Experts of a small language model: a shared expert of 192 neurons.
Below are experts of layer 5 (counted from 0) of a mixture-of-experts language model. Rows are named router (the router's row for the expert), up (a neuron's input weights, with its number) and show model dimensions 0-127. Each number is 500 + 40 x the weight over its row's rms, rounded and kept within 0 to 999. Numbers have three digits each.
After each expert's rows: "gets" lists some tokens that make up at least twice as much of what it gets as of all text. This comes from a sample of Wikipedia text that the model never trained on. Tokens count by the router's weight.

# expert 7
router:501523509473525481465459406509554542472509522462496517427502519436565546572520521402485491486455490499489493575506515494505571550559528505434592502503522512529450511513471499533470541542523586518471447487494534405448491480547441479501517475545454592505501462470554564507457501478547525469443498482473502485466580494458567495437528539499489511505513468491427497469485520587540443489525
up34:481490443481538537512509467523495515547541447484463497548535551460536483484504492481535525523489569529451453553503538466538530549461542537479513460480518495489445509519491579457499454507501528441525477525481505443480538550517594435555592401551483535509537531528539472515485474487528466486502496499385524505421611555499514399576508498557447537471537523467523475461444533514465515505510
up35:509487450521507498469465611499476486546521538521481425470477500434546532491532599480437472544375539460586498533487498496493486471525563469434494482517507515500495554481522537505488537550519481485482417517498546475514550517464452567505527465514488482444428506574479552426541432437514480490561485476462441452547522530454465503523521563544500557481490556494455485461519514483543504449476
up36:550534456480541509534602473476519467536466535511485478539470503529511494489506531535510460496523405484479426480521434521455525511532523392435475522483493512489502474547512536518534503443502491461521450489497451456492464559542482471481491502460513422480549563538518521570485391476478585469445484490475439580522509514515431560493462500471509510500554495508413498578477589518498510565549
up37:495506500484541582484525501427491446492489486506444473484562480529508533528486531561445486537459534521512472465510459470516498483556500566525437521420451483484530484584525439514509558525445532548534529538572422435535537475452468570518487540474489480566475475555522468576423486475519539465492578447457438484494503465446464483496542536497572488517551511519505518473417516589469474523455
up38:539524439501450531532494459444391483458565516519516496516428431458541456468531493555444522459508454468570526487523488547435568486551498496520471492531504451419522468476509531493443534474520473532497483549489530465532514442457456411491465539520518492419508464518512593579502489489524574598485505546491517450525526541493537462469461544536554434542505512516506556547469462502534498495522
up39:523572473511539494531601502519511541598575488497456457508535546470426550591523531459510520469550447500459566532513436506474566574526523480462551502459456503525418493496546537541506521477503460460459456461530551467438486509489523463514437503412466460495447490453483494512524488504487454471509546484473541504581538548471580497480492520463516482555561527456455496427508510485498539461511
up40:473494466499437460452485497428468478499504435488424464519465439496501504484538564562508503441500477520509505496600486488513493548514515554481523509464537514494526503493485481424531502462441529547557561531544439479588485522449435546430524566469480498542445513563549484450474539482493529529565447533560450484473496537519443532541456521534479524434576563549483569502482471585546484518507
up41:508498543482550542525462497503504528528516510457472494527382488495550473490506538495564469482481515539454455489497453525521417478539483472550456427490552493474588509463525469532527523474496559522513476539551506455508489517394520514477464475382484541541609489450557434544487433478485489522428531512456487501474512487492482539549483507526518572471571545530522514519494522570496452588466
up42:525453430544502468445507510510516542490507477469464470582470523423532549487452414509511484478478495504493520505516461516532576482540521498507565498585511519522529497404522477446475555534522524502491444499492529442445532475442484498461573465468508520578474520565504552570496378572490470509430563483516524482537554452483524521492517561563481487496499506493449605482503463530489536455494
up43:517495511460473551540469447498565540494497433543418524538486460475450553509470543469493488416537530557505528468518503438556501553494568518443494555581597510477505497518472490490572400470559509442442471481488476433503518499486529474552548474504478542495521547483575518430463542530516489521458464481569524472462495450512521483540491542523441546480544491509487541439489481561439515577512
up44:520485470509464523479603547527445536489485508520465501514527550472451499503484519504586555506465482498545495532499545570515495520593552529460468437558486449496468550515476502483428538435451494459425438562528532488532503560396507512510519519442493430544558492481462522532456436450491516480490547564479503461473467453466498508462531537532505539470493570510467457487530530444493432551415
up45:478537590490501553556477453451544424480549485453494495535458539497550435532509548505515521552576459494447512503511470514450557502508510520502522534460502443437554421534516445483544467447502502524541474558539496475487541474550472451430478453422503476636495489492491540485498491451497472470507540497474477456528561511541540488533447495439477542518514520458446500444525547553456421448530
up46:536498499513501441489495506476443475487526521508510461491541549528503518552509585538514476564409485439574551461514488494454421459435526530401555444521531483512539549524476513485489565460484506474471563559516499495457480470436511487508623546458464477548431490533470524482483438477571483576529552498459485472499486522527475529518505495534540498476456476449425467513550497463441511416523
up47:566406446483512472515573497474450521507508523424538476484467488515481515489492496538501559533559454524466509535569569541504543484489555486426477449468466498544511492435588484445442539479528503555561539511539461446494533486490523560499501412520504497488442450551564426503472560527472513513507452473490475563538488489456520476516461498490460498572455581484488451528460491611505514474467
up48:546471474516473578542444532492493483520541619459505494476403469536441417538541500535498479513500586438455473520478495520426566453516509443475466523491526556461518490472529535470457569509427465487497468512511502505498572494476447464498452512504492452488554588525481522486473430506480468507545510532520493526555549603498497518494559496502477521424444497544472513523441508506456534571530
up49:597507481528521507522450532507493466535421515539536506489524547515463474474543528513575563494488507450492452462477460523489495507505458516456420444537467483441516608445488471550527413540533480484466450575463568476477530422476481476464485538494477479504566534507513493508517515526495467464492490478501476522481507433585538492550517547553560568497463432591485549504529556511453530435452
up50:537492483526508576542496541475581574446527529538424440436485525515517445514478516530592525466466481555451511497454505451477543411538497464460516478480492557475450571404580545503491477492483542455506480545515475495470507520394545469519499509456506548543570485426548510553497518470537503502472510542500475534524486501461476522524498553506515480472504566581449471483481567442464510504454
up51:461491562474551527462566512501521529472433523501488449492525562501405453498510510523483480568462514476500585569512523491448492481514494500550511485458489469520567459431566480556540494502501485463548471525478524463515487467453526419441423428543528475538544498489464472530519477502520514493517508537527459470440550419496431436466533497472591493616566480517459485514495535513511436562478
up52:518510531468526473616502481502507485543430461509488518508467485516462445502555547485519447559444532472398527487502531495540584530489505434483590448514535476502457476552517580496567515463484520387543500490488503441514604509538434489525481444524480481448516505448515526537477435510477543530520457514518541504466500509519494550508486491481459508445474514467440491547574574487489581518504
up53:490474490517556467494460502522466474467447427491526510480479568564521403542476522416549536579493479498450497481497570539552562532546449427503584507468534473477502493424494480542433526482471528497453548478532483461549514544505505494466471509441550483511495516438487563479480493530493420518454490480545467531540478587413515574489515540535534524493501543469435507512504550420533530511445
gets: "1", " ", "2", "9", " (", "8"

# expert 2
router:503479508452571509556447488497448523496511526508445496515482571511522464466490526550536475512584535486530495463564494490536540477527494535490480496547534471419532537557569562486490531503487482442558480504510546436527460474504504439503518534449525428558570536464584426508492477483497559506521481502551453535475534479431516498470449547548500490451566421473381549526427503545516490497444
up34:496561511524490488478451561447489475527469492493509532551520526543489491535518508538591458443480486501515470510434498531501511471474518525494498489468470423513534512403478588402497454455479541533542524487427450468472456573527481504517509534462528492531501411505495569472535462433543585481490563549500478506472501566586420484525522609477467540488512464501458450456517513459462532492484
up35:529509543556548524534474494515439548517518503495495429497514438513471537466554536480494561571476453523498511556503471601504527540543481486502530444506601476470538405507522468529487471505487502458530452539584517468519410521541468471506563523485481544541500502506472468492445461453478473516536526517526545554428481502472473602569490487492438492467533473482485540509409427575476450511472
up36:492505485483548518535474485499457529443531502497474513531470445519452434512500600496548460523434530527484498516514445509490478476523531508490481520446509454521487503574538551432576488485519513528449513461436484478509525515443452470496459588523486509485511478457458526564501472521520517471548527443457510464561556472478483421527620445487450594499517532487486548499538615576556512436504
up37:492487529506463466456501511553619533507542490467563461467498529512488551560501515529524499483540537432514481451540500478468536516509522576474471493486512512498516450496556433525459536397521530435490450536469556500494584456482488496534494477472576506504517518451520513459437403481514539464433475468439521554556525491438509518513417512609464521475532470531452521481524467531471542503421
up38:503528468481508523470435473492521541398539509431487465434446484541537492508469501530528490500516578470544403545526517458447542441501463493483499484445449453532498496532522479436518527467481519472505470505403487481529557541527546506531495522486479553569524464458512467520488431488530457532495499528503556472599542440541445546612524484531532499479477494451429541593538541529498487542494
up39:530440499502518514466479471459456589481507499445511525551513476516504470533542539412534475513471508569446616413493485594546485507546464466476500542464492477471460472524504531471532520495580549499544480462526491484472503543478524457420547416501555588503522505471482464510478415540467525508516534482507521501462510553480466493508572507474472526463536437450503478524525491569457414482425
up40:489455476500457551551461503462506510452517463566481492561487480476423456564532531510496481530441519498476457460539480495421448509517507531454542455480473510509517449481505478462531472448574499513544512540493449516527520526542488438498453470477486502486502559489537457539406411544444548631614521523452485539406514459534513540484461543507509497522490509578513497553489509461484476490569
up41:531477484576530523502518480524522511471461467515432495540505407516579445503550535518549504530483509476439476525471488520496495571548460463503522519486525449456518449493590489480510399525511522442511489512475508496494462399534520450493544495470428518535553519489601450512547491561463584476459425503504462509509507508555477493539455488520583537479502566433490461480500517540528524527402
up42:517457463554510559474428518461501542492509512506498513464524514478424499584484482489597393465555573446467505520496555450456467475529498531483447531491511420446491515460521580459476566432545504545550437504563499477490462519532546450483510506504494517506495481511509524476520428512461495506423535598530593467475524503498449489506499530497424541577463467545525488495463516558503494495533
up43:512484423501433491462506460539515508520457517487443475499454469529509524471569494551545491444536453415440528555459503476566578482454521500512505513465522510509520410468551554472471484514459556485469544604545472483485490460519429510452493515521488433532528516549494501486533427541494541490495528479538493537491603456481484516491494451586406477476483499495532477553418504567496433480540
up44:513557457465509541487474459530506448484414476509491505495522454442438456545483477509416512494447562594452497513482489518434502559544544504528542490518471477495417470533545485473566553456486485517524452518549466479462475581505540502418449471466453497540485574495496551474496572462509558481554516516536436503541485557521427522504527538483527476484562487574440512520512522482474591531450
up45:516444585535506495529470487550473505540583545493447462536480514474446516501490500487521454492486524487460464537514510496540539456592480503485447510488440477483523503473497523507497431480561434431495475519543459496530523464369528464494593427506461490476508473581520525442504457503480491552451467485530557504433512466524413487557577481503551561539545533488464518507521499537408495528549
up46:480452461449551532494524463533522461541568429568455466472529513528495406498440552575468475499474404587519496453583463500505564540482520490460511494554523522482451527492485581551565576485470462512422481533514525466469481544495482505487449529430465547493534493435535511575456516501438503538460490575515520530530478485462515475522475498526525466507521489552447491505466580533453525497501
up47:494496510476506547498427499482594550528580460507516476493467517493457477519560510444516532456475513555390457516473536543516519511480445477480529445508517466498560541525475488477466515460511436530508471550520499479455521511560491496544439476460419507509481446481528607526493513554457506509433517540447489454487481453498456544575443569558452450548519548461509476565566561460472467558478
up48:465541533527483559422461473490563556521494437510498495441452460395513531483443486526488485543509555439513522519548484491493472492427545497469446444551545470466470476526528539434487444430541559447516494570502491506525428472508428525568490525449481526526477503464434518492468492497471541487487509493440596484503580511531518528519558506462528539508475500440492544535463572573563500540506
up49:493466495490492473349507431450515540455465528483576419529493533437497435581480465508549484487529518506498548454457494457527491437551507592479511549440509505531531447481487547427560432511494546470534489488564549497469531545432475495537556544559524487517485480490512509494499538523462433472514506491515535471471486470599494518522543445498519485515526540534496446440505572523506540521509
up50:502508485511494489517486491464467477461474445542457462512476415471492497518484537437450478485485480507465437541522465595423491517522530477524479457492406518516458516483492436497497519524432486488496511512444496502455549536498463479535456520548523564498486522559475527508526443498467456459449512614483583537472571504588519571488533472506477486589474595474452486517551554490469571528574
up51:465441534491447510496510488504493491492502448480489437453578471500548432535461502556422457528517477552459502537526544471501483472455514503453500527594470519554524451518469474430571514478472458495496462509515495489513542482439466501578523415470540532493471501473442563542466548457528540511511464504554540474480491410500497487543549511492489509452492520503536483521576620606513584520463
up52:585568455468507503544564528485428520483504432501526554492505529511492472478592599495534521504482524546458455467452435459507454494558513530422553557535475504463519502512463431471486549446526485466469463560551460463517448588509512544508530532488536560498554514433540488463469422538502511519418502488516485455460507500546498441549521544464475484456513464504437582519500502533452523523500
up53:545577456485493500498482496489538518525388572511506460518474481507542511476536511526521548501506550505499492515480520497469550486508501443542444502506494511468503412557542507495475564481477418448392588555556578436540471442514492448497428502443483550454528510489580488522531528486531513509526454498546515503458442548447571516504474526514457531469494518545484511544458548513506516380489
gets: " the", " ", " a", " The", "'s", " his"

# expert 0
router:487454444485559533504456577430512551554467498540506514561481477529517498555491554545429560560450504466474482483513491495516504581426577480453527473509456510596466510492437398473498494493413488436515470539514457474493459496506487495487516549503470462577484524447571539493476519534468494520540576516520474546495486495519470505486450514559483523515484493479495524398483555533462420451457
up0:528478464501455511540547483453543502534513475558537456507548477528519413534489514433590511512453541513487473521564451559421500479567468506496483545486484486542482476547465493510520561437498471461592481481538492476542487487514437434497585500458490477469461428480560501430466452536452576473446526509539498508475549466454478466495532553500570569520541489462480526487393545472462506489531
up1:499454451494531522536501466439510521437444515481550461541452544489526478477459514524540519536538493511484453476517558514520487469495504484510435566480506465477481491584397526464581535472462520509503557481445480472493495503437523490542500598502516520561559516499471509537473512453514494470469601477491413495519499417574536509439479521455501564561524582431483499558458512452555575474494
up2:573483500549517525526468511478502511521547461495513468554507475504498538474485507498516485451483480524444474499511536508550603595566532523486485506474506464432521521504562463431507504458476551485519463530452460457548518492440501526579473521434598596531502561504505441466514482526396422476527509537532525580494530516497515445535443473451445580470506449491522569499499525460478466534459
up3:474469464562543406471549466493560481514484435538517556559473546480525413462492570564476449520453485459558538541519500570554538505580442514520476473561498440531476524575499500487547491491415563459471462488476490474533546535483548546515493537484469475515438545471539528510509493473485520450516520489494450453534523559549539501533540464472505525474577552440497413490531472472490438470526
up4:504472542467562458522532522452495536505445531528498513531482484551526476451486511439491509462566485521519521412513531529540597518551566500440426447529508488492476444495505500416521456450580471478483433557440437486454498528428532450464469499446461462488564504497587508519505496513516485612502501532495404533509594531494477505492460465497518501516521561469490478446481499571509489477507
up5:499503472511480480497536471496545517523439486495543549509480519503509496451542507407492490535436586520535462491534455433481440545553544591434527525525512516533473443555543449455410488543450515540531512532538504478508534551465537450522587489476455554491562477529478517542464487512499503506478507513494458518488478451380511509424548529459477599501537489500486458495535533538409536460457
up6:502475527520515521522442467552477428576457487483506502524520441490513499511484459465434485464562501551523537506526432543442463562458497485442483418460489528521463549472546515505477506451527493482492452524498587453473519445487475534506527458508483458543531597471479540566502484412467508456494565624480495526536479513523490490572459567546490559462553486523478509566506456528485506557419
up7:503465454487399596537539497452475558430446502572476522478513508508462446519521539555494522469430511513547527522473479476534504494509551586465443436510501465535555465478456520515479548500495505463470551576475462478505541467440522567389536511488514529523463450505481503480549433495491579477465531522482514513453506460483509468461426517558593516465539457435465560498489536497490542486508
up8:522482471553559486513487488596494529571466446449464431517471506486574451568441558566487493505462480503541511594479495533448530460513500491468467484566485499482552512474589456471565508465480486458503500505501524494510447528493578466535498460464522490486577568457448493549511494494505479482393514538431474465537530578433446463499499532516475497555519468525457487513558457550512571479497
up9:522499523508512529585557490497455561486545586438435535527492585490520494507440566579504521565478567504490464521502534470493559440500510476506561500492579476487477447533542584510470502448485538439449451582522452482481532453435509526431500501512452501497470430517502526564473495454554474538476526504483506576429467530516460501473476471540481496543521427478427517509466470519524490489439
up10:557417525460544590550484467517551498495556507472524469551499477490490472560524470456438491506452475469510530518525482589520502574478491494512504454510493444523470431508519535483491555465500481516542464523440475496515446483565537448497426474498548473483533502457495486531507431538585430574461515550503512489481491565538415505521511509514369559448478532482509500506443572529545449508479
up11:539530485533492455465519504522506439493482467436432534475534484466533430508494564621513510526445474459490522506492563536418474528464514545420515527503455471501541502520512473491474493424461532466526470541458449509538521485416528480465564545453476536446568539561515504499497494504566431455461535532415496459472514495514508531509524526464575506430574497477476566453517537577531516535466
up12:509475548482542480507532565483494547454527518521460498512460513486405568530542501506575494512539490471443555500544445514441498465454531491505499456493460482518441561496528492454560511526456489490514460513414483483502566474532443495589548555457479530548460448530464501459456457598471528526513455478461552486502594548448435489495491563484534601461492437494491475445442538524467500518499
up13:487507508496576448469532490460489511449539456474543500432434521487493461434596520520446524510535576531484457477449432415489568505524459483452544530454534487491520451484482504541497572552459526488466472523517453477502569447484540494483538550543557479547521411536502472479423491576526469567450483511526503500489550550456467537576530550517461460491540482461484582499447535513492519470520
up14:593528399499455568466540469521521517487499474474470483467495482424495514510477479522526420424454493552489469558495498538523434517570591502458546431456457419479454460529515488411496452450393502465474523519540550478540531542491574535519503538543494509499495567539566488547496526456527447544475498588490524469486498487494510476540494506539509481543545570469505495487519510494486543493474
up15:511437547526518499500449463567421508498453534495540561532566458484560516477494503465491495481476518470528509600520527479463497516554575493489480540489524489558554548554536455516470455414485477511475490423530541453583497429531469470513442431540483526523580441546565477473446537483496537461462484543479512530492502478561461491487483514482443466532486463442484413520477582508471549466448
up16:517508521480534448500503503572438526510551462473531486490534493504533487472559478497618489540472563437472374393500563555489532477491480510455496463459493458515570552459590532514500489505532506500497545538462477479472561554514461495489454526522475492553566415490436541494491478502513535551515505486504475499489509583515509460539586502470496508456458517532463484483537542444507549513410
up17:479502487464521500541516463520547516564444518505508507603470477410539484483450548506486484534509508483533465438486566496445443541524533537417458518489507491470485466544570475494539510494485466541458506475537528478520525514475500421490463547410519454519507499531510531553430459532557488480590543527470463545470519454462471507428532512520605520521564491563440474481581495480592458522496
up18:532560482499507544452612487423491571569537485480536534517547567519516437560461526483536472439492455526497569483491529553466436495537511546512512401522443476499462461536531503493516484509479502466461532523489549473517485475464562549420457503437534544503459488459491511523558460514518513547541515541487506531510480501505470475486448473407471473517452584472446515535561512603500467463456
up19:443553465504540557453588506495503516552481505528468520513520462509467580523581583518541498490473536496503479501473437522477520528504561464456510506400541510534475547453496478504489504499469495466471519557445448468493454497426489506497558468450472462509564427529446528552449500485504548521502508515458473536480467515461484478446557517452655479513473525472480524490551471561504564508414
gets: " in", " of", " (", " at", " G", " In"

# expert 6
router:495457535555519450523480473427576508478502472547445495528490443447477497537580556502483488522490458507478595503472511534498476458512564530485491475454530473506472460490439503428551567437506465462474481583524486476507581489455488433471433475490570489467529433471482540504407468529474454529569492545509561541465483477570520529477454538486508496472535494481411568476460546547490521535530
up0:554476532457548501489575511424566525491521490506584506526438460504474398467465523526452507481580472461526502545550506535496470510480487526468452553568435472472515541501480550511540438439461522509488519514482509474523548456466497506416489465473534500510475444464452536484529508474629479516547512567474496440509539487433453530493470490544575511514603505489489432483550504546496474467525
up1:535488472517525487554567456477423491569545473492468443513550415562549429528488525488518541559529487420529472501488511472532504482578418476469395446530510508461494478490465494481499528567477481457533542456484457496448544554468438437502551450445527531502564432445500510512474524463568505520542499510557525520594508465473457494520536539585513496480523513476498442488524504493550497506549
up2:501481457446508533451464437491488567472554519479535487524539546513534454528517526517501515534476520507508528521515544566437512506515459508510455517524498418525484533523582548439447446436492485508589409509478507484483529437473470462515558402524460520490472549474517571557524430609482465536578511521593494482471443532512438526492505490519475502458497564435521484501481552541517467472471
up3:459497484472473529486516502509531547501614469452492574556444452475480532501512480471500527467472462576517534539468490434508464515443508516535433504542480433474549499480472589474582550480479516471542550519515503481494440499470501451481544546378536560427523479469517508509534485469590535536468474578521532501510424457484520480545576532494471501483486545509540547530520464428528474460470
up4:506487441515517479468541451482527462552515503472541578446469594494437527485438506584447487553447545487417460501465524516510553498454502518483497516510567498479484487441511477436516530501502513423429504455549474510498505505431519510460518475470455510602438492429471567467483429568448489500476515591542503510554529466469516524492557522445401535492493490519539505489543492506519505569498
up5:508585531464525427528526525522511559509507488525456450540523480500538524473461608519530507481493527491514475472501440539528516493470580571503527467476418459484503515436532484477514510440535501507510445498483512464462472390479508493551487516513473561515453513505464553506496415416515547547484498506548490485518434535491495556512427465432502426474510536468521582565428482560452564533541
up6:522558536575499521556520486496554550513491492544576443511466414508541486498439435536518540492549480554535474533472558523482437533592467486489471477487426505569480468510468539468539492492487480476501517451449533489410524486540509508447488418504518531508487548586474504504466439477513521443471556494539464550475515509497483446498486545535448512396482441461448545518520529589497549475458
up7:501481436492494489448470538546511481507520513512442422434533555519503453453417533521545456451544498523465506455473452459509489482477469519489526550488423483437561534490524534457464465526450433544572476516504544480554498535552598435560489499500565546544527496537576519506473459521434508501479512504508513547492530522506562437550490509425398518522456505502438469516472563572532507506480
up8:586458531412486484499502514557514500541497520425465513579520521539540534544526594432524484520498549491458458471557485509511543571564486447468501506434549493487482518503525464539522522485461467454497418473473524483446489481470589496418419495462444565522521476506480507489443484519534500479558529539485437444464470465492550572417549510522525496395509484462517528529506502531486522509481
up9:471483542504550488473562536529511528491511532461514550442417548537543478521505538548488493518497498551508452517468459480469507557463585487482424498627508395448522556438511488428468419524497479428545456486464524480497563473482497513504483537521496465513478549505456444561547489442498504479486497506482440505450519562504458473428529489561532546478530569503515525550487508527458499587456
up10:550501489516538466500485493437490542483465495458511482532453553497494500444480503502499483528486623476487501489513528512569500458516565519497472519457443419558577528435427476509447462503473450465519437453534533503588496477547534512515478527517492541485524495555517516538531453577474465481490564449507408575492513532505514497450510555485493488489449536531476512418566555582442410481487
up11:510472497507511484498439515559455510451507436458464547504480516470441469495479482481631475497453589469461496484479598507498507590490516507463502536522455479459515519466478531518462414471477486500479467471511513489512478532521599539554466465483467502523556513505520648420507524492530474491523402516443443493462490540505497557464515543462445531508466461490498538539542476537480565517511
up12:489506392437482511493435405439520492521495554489513452512519434477536446458563478510504523537588500479443502550501518512504497486457464490489483477526522504524538526435439528496599534530522515515499460564523501458473532570617514445471506548471514498493526528529564530511547455458455481513486547560535525508478522434433476466493507465476483507423500426537420529513450507534492561494460
up13:540510551452521523520453539417499510499509499498545519572474541493532420510528521497561503502516551522579526467504486405486509469477572491474474481451501533423586405496542553596533523571529511578517547514472594472534481444430519524542440505465496470442493475530491473491488480542440524454502530483492482581538476439448426485504512530519501458521502511472472491537546511523450505471504
up14:561465482499555495458555404518486482447493468520556419530528498464452517462429505558475556513507458490455493542542420572453544536573542529482466499443461533511531544436499511508590538504550467545448510504450500484555528465540520446474508553487465443543528528536520559468462488495457488531515464463570531503458474456450498487509560539478409516546493533496526541517508515577486424512494
up15:559512524466593502423577500488485542513502528505462526446436553471490513474461449412554506461491562481498498520489503507506501532532525520492519496473531482504463458441478483463501515477490503436474486540443467470531466508547482507487564463517507576482548460535462524560469525539594440577535467566410503605531526476447558463441505503486494489532543435468563530512566546464484532491555
up16:517538431506521441485432440471516517522454484538567488496535485503414420571589499488523518507500524447466473511487524513449466519512497548489533465486486503511554545475522485515558509406464496525551515551492527477429474468469584508469435587490525448512422477551543527496584492486562510470403562509422496498532470537535484487522562515522542533500493527494498492450461498550510454567464
up17:549469501535496479529533466470528466500423528439511536469419518468493523529476451512505617459470486572446536479531537578501491537527554435437418468420543518494545560492473539533480474486451535519522492580533521508487471405487427478503474514517516536536483502482506529510479474559497492505463584491534481531579435460463586550525458500486527496541515562461485498470521447448504492532454
up18:498559458533572473452533484453537514505490495510541506466519467563452445570463552456480468447568576588532473397488502465450460541555428418512502476473483467476448575512489509490502559579512530486500445470537487484461510468515503511498466504550498530508463471508517504505507515573509477477520520488465472508517489474500541529424533517523544518500535471591504436475453624547461505490433
up19:539567435534501497535533483529402562522530527536522403550446543494524465502527549511482509485503530456528529486458527463503556479571492533501453444477488519431460539479486511465560547490528443415517464503506549505517486503463477436520509500407479517537538468482591485474452491461505521455427424506462576503443545551492498483477527517545426500446563489557567530496465502500462453527459
gets: " was", ".\n\n", "\n", " is", " |\n", " to"

# expert 1
router:581513525607469537502534483461563492531546517438522517500524543404519403456522534507518515467508575504473496454550510554499514514513491484511431489507497549492539435528491484410499468431516501502523515433523459423518481543515448548449527490469460475539480547536486532545487498517477542545519563522466494495478462507500434528572495558547453394501558474494421464498474562505465479515545
up34:495525470532475508550527444490499515503494536548401516510433425471477514495515521587573585465467446447556495577485491450539523513460475426448451513539460433538530486419480499455518449431469453523562532530485453500444505423481496457505572545503476470531523477509499532509507512453528571465570509546482543512491571534472550527548497516506534507538428490501489555529491501517539445487455
up35:505526529515466496540532527496504503473492454440513465463513536493535497464492425502476484511512475537492525498538471546558536496555547500478416480517479476482490479505525483474552616443476522488540445541477497477572472527480489546524462516448501474481547447554536533535499518486507470503466497489509523500430590387434464552567466612490453443511467466557476575538474588535511473589457
up36:525460467532491534576527469441440471549541526467510439511529452480480388459478487509494516581520493532487519456512450514453554564532462455476504555504481510474549527497478448432581493501554443548561474540493450463495506538465479493568501522474536416531545511581527529494525520426510395492539536524480497453427470534476486496488554545504515489489537545536492506476576467553450484514555
up37:525439441504535513506526494494470559576461509494526446492483490489586518500501543520541502545455469500485470469491536495388488470515491431479476455454541487522551508524513476487560519557488506462503425586480477507497502468474484555524499504481449487526556489483579618472502450595504452502485457488500465487498458518473481481415547509443597510488520489502559526465416557595454524499471
up38:528363479528516535470478545525490511549579572475477506493450483558510465510552499541417511533510476390576487503545481537467445561490523464480517488507465498476475494565503489490491549522494454397602508515532475485575493499563499422468467494516520563584544470509480546456480487467467536550500537504544498495437515475522447513517462540499563493504496543546488484466465501517453497531454
up39:474553463448528485557506528499508551458501446525564552469439537494542481453467545511489541544448505539494538618471508559449477511481480504465512513476540511462527483507534490532512488446507505420476490470434544502520489487493458545469429460508518533534654451537523507510534497538495466546539437487459447560459569505409550493493412504547498477580477453484546482493506492519505464533477
up40:534485422463574518538508473472521492453562512577504469533497519464469427461507499560460511437511519505509503422449570533538484517464508467455489513456484521537513541490516518451557529572517514437502444467374461506489516524468506489501485539437579461565540456445489555479524513555426500527583541527538547507556415491475468519491556468476487467440547479549487506531487490565477514504477
up41:535453473549511478483532552511511562508503515483512520530443543463525503511510497543510480459571559502424506510611431577472549574503469499481525453438384510519411453513475484497530453420474459490558581494509453490458513516564488493480494496489530555533532420486519505465514537507462570547461534496519491469508580471456466554490454497481475474502467485551450555495465470563471481547464
up42:465532534550492492423517552444474512577427508486524518536517519523536509508546483551516454485476472550555514586463532498450434485505395515528511539481490441535606508448459513560500481475555503428485430546470492485552481497516551457530538540498479527507461505508539560485516529460535508439446534477435498443551471596476450465474490452475450512483520497487481473474513591488505502454428
up43:475433519532487494507442459491505547461542502532486525503482520437551506525451471442452506514481483542565449522570535443433487445514522560483482537481558474541477532501515527506521473539468597445541530421517468502472561464518473561482453521498531468539530479551509536519495572490506516481578399481509450479490578487454522447505519560515522442547509484479483491558556514526626468472438
up44:494492448574500525457511480524519565551432462497436433562564509440463401443523492487507499467488586539515503460558522465527627520462446509494499488531456441524524443520473484440454457477539435527579472515531481517487514563448527477560504499469586485543451439517440536512509529453488470494517511505477494447480518529444449515488487498557532520504556487495419474501465511493484505470544
up45:467451466546464455535477492475454446497474445535455514486464458503456463510498458493539547460537540526600498530479570504562570509527481558483523422485559533481505536571495463465482502545492546442515474564499469492460451468525530476549563465433489463505570499565437506495519425510445490514476470536501529513520560445460511566518534501518458514440489470459461601548592540477483444503483
up46:414442462434519541484462484459456465496562489546532537512530374507522507491492525522543427499483473502492423464458586466553503503441550534424495503516557476523479489549523522496506568494535528427534495477436495449500458512483472496456514520456513515522518549465469546568456491486494488479524541508426515567553445481473534533543544554478565490491513451564500514576543488544434555504536
up47:490498522482497524536482513524393525462533424537475446575524431510488398507537513472518434506521539485449466535495494520497541496482441537517533566575518477499539512514507513453502541442582493416503491498518490488496501453454492499479512525502502537479491528491423468530435406527487557550476516646490481526554512439490497488449458455482475526514544554472556458463569503474498548464468
up48:524458529493571510559475482517529544432446516477433494497509418490515530540424489535440453490534534413575559526502441472477487481450433535474550518523487497479446496394518467477513514559454468452520555537462575521484544515482506531557523550524504499460546431519499547561528459509540471488575474516528505521453517472511523496528494493516522511548413489422453450486537559516475558475444
up49:523561555476478512517417491436482488547471452465467527433391471444504443537445562490556605473525555460443470491529516516459481494469556438430513507504458477504458475558550494503500554484485485465479454515443573524503453480467500491504521558523561523529561571513490459526452494527509550450461492558491427463531612511488500546489527510498486555442499523493468504533497552471527496521487
up50:526448550479544507509466460517494564478496449461461472500401471488464479591432555511559517473493495442444444535499498474486473470476548425490502585478521513467490517468561522453468555497400451534515411566506507518501501494473570509499524534517499483545509537466469527458466489517467527492562520480511500558437550510486500502527508537576592549456442455425515514552548540448551498521512
up51:459505478481559528531442428460546500422524506507515459585546492561542491467397533433533492460503484536491528501507492501486481501449498574476490477455511520463529529486552571512458511446371486504519537487435520461550499448556463506489461513502479538476549507423460482476516478527506546529552438528433578478512532446529493442480523566468472495571495502501473527574495520570522559510473
up52:610500546517507515512506455513432506572454418485488487441435526500507465550550512554467531513453575603526475546420534490427458466469520430503464496476457493581491497501529546490527549537520464506430445469533497521559516500446506540445542485458496426535534498517564469545503458478486523386492477461460437472496472480477501526470472497497516506515542504547511466487497556521479534483562
up53:446514541514530493503432532482490513557515429506410537486460455509518453525434515509445465433523584517527512497575490500504522544598438512512512481505511510528557541586447509502483508556471515473481481516452540458526449495492454504490442474475535463469581481489434557517479448496494547501461436523555481483559421498467474566488513463456607507486546495485469586503520572498482521529462
gets: ",", ".", "0", "2", "1", "9"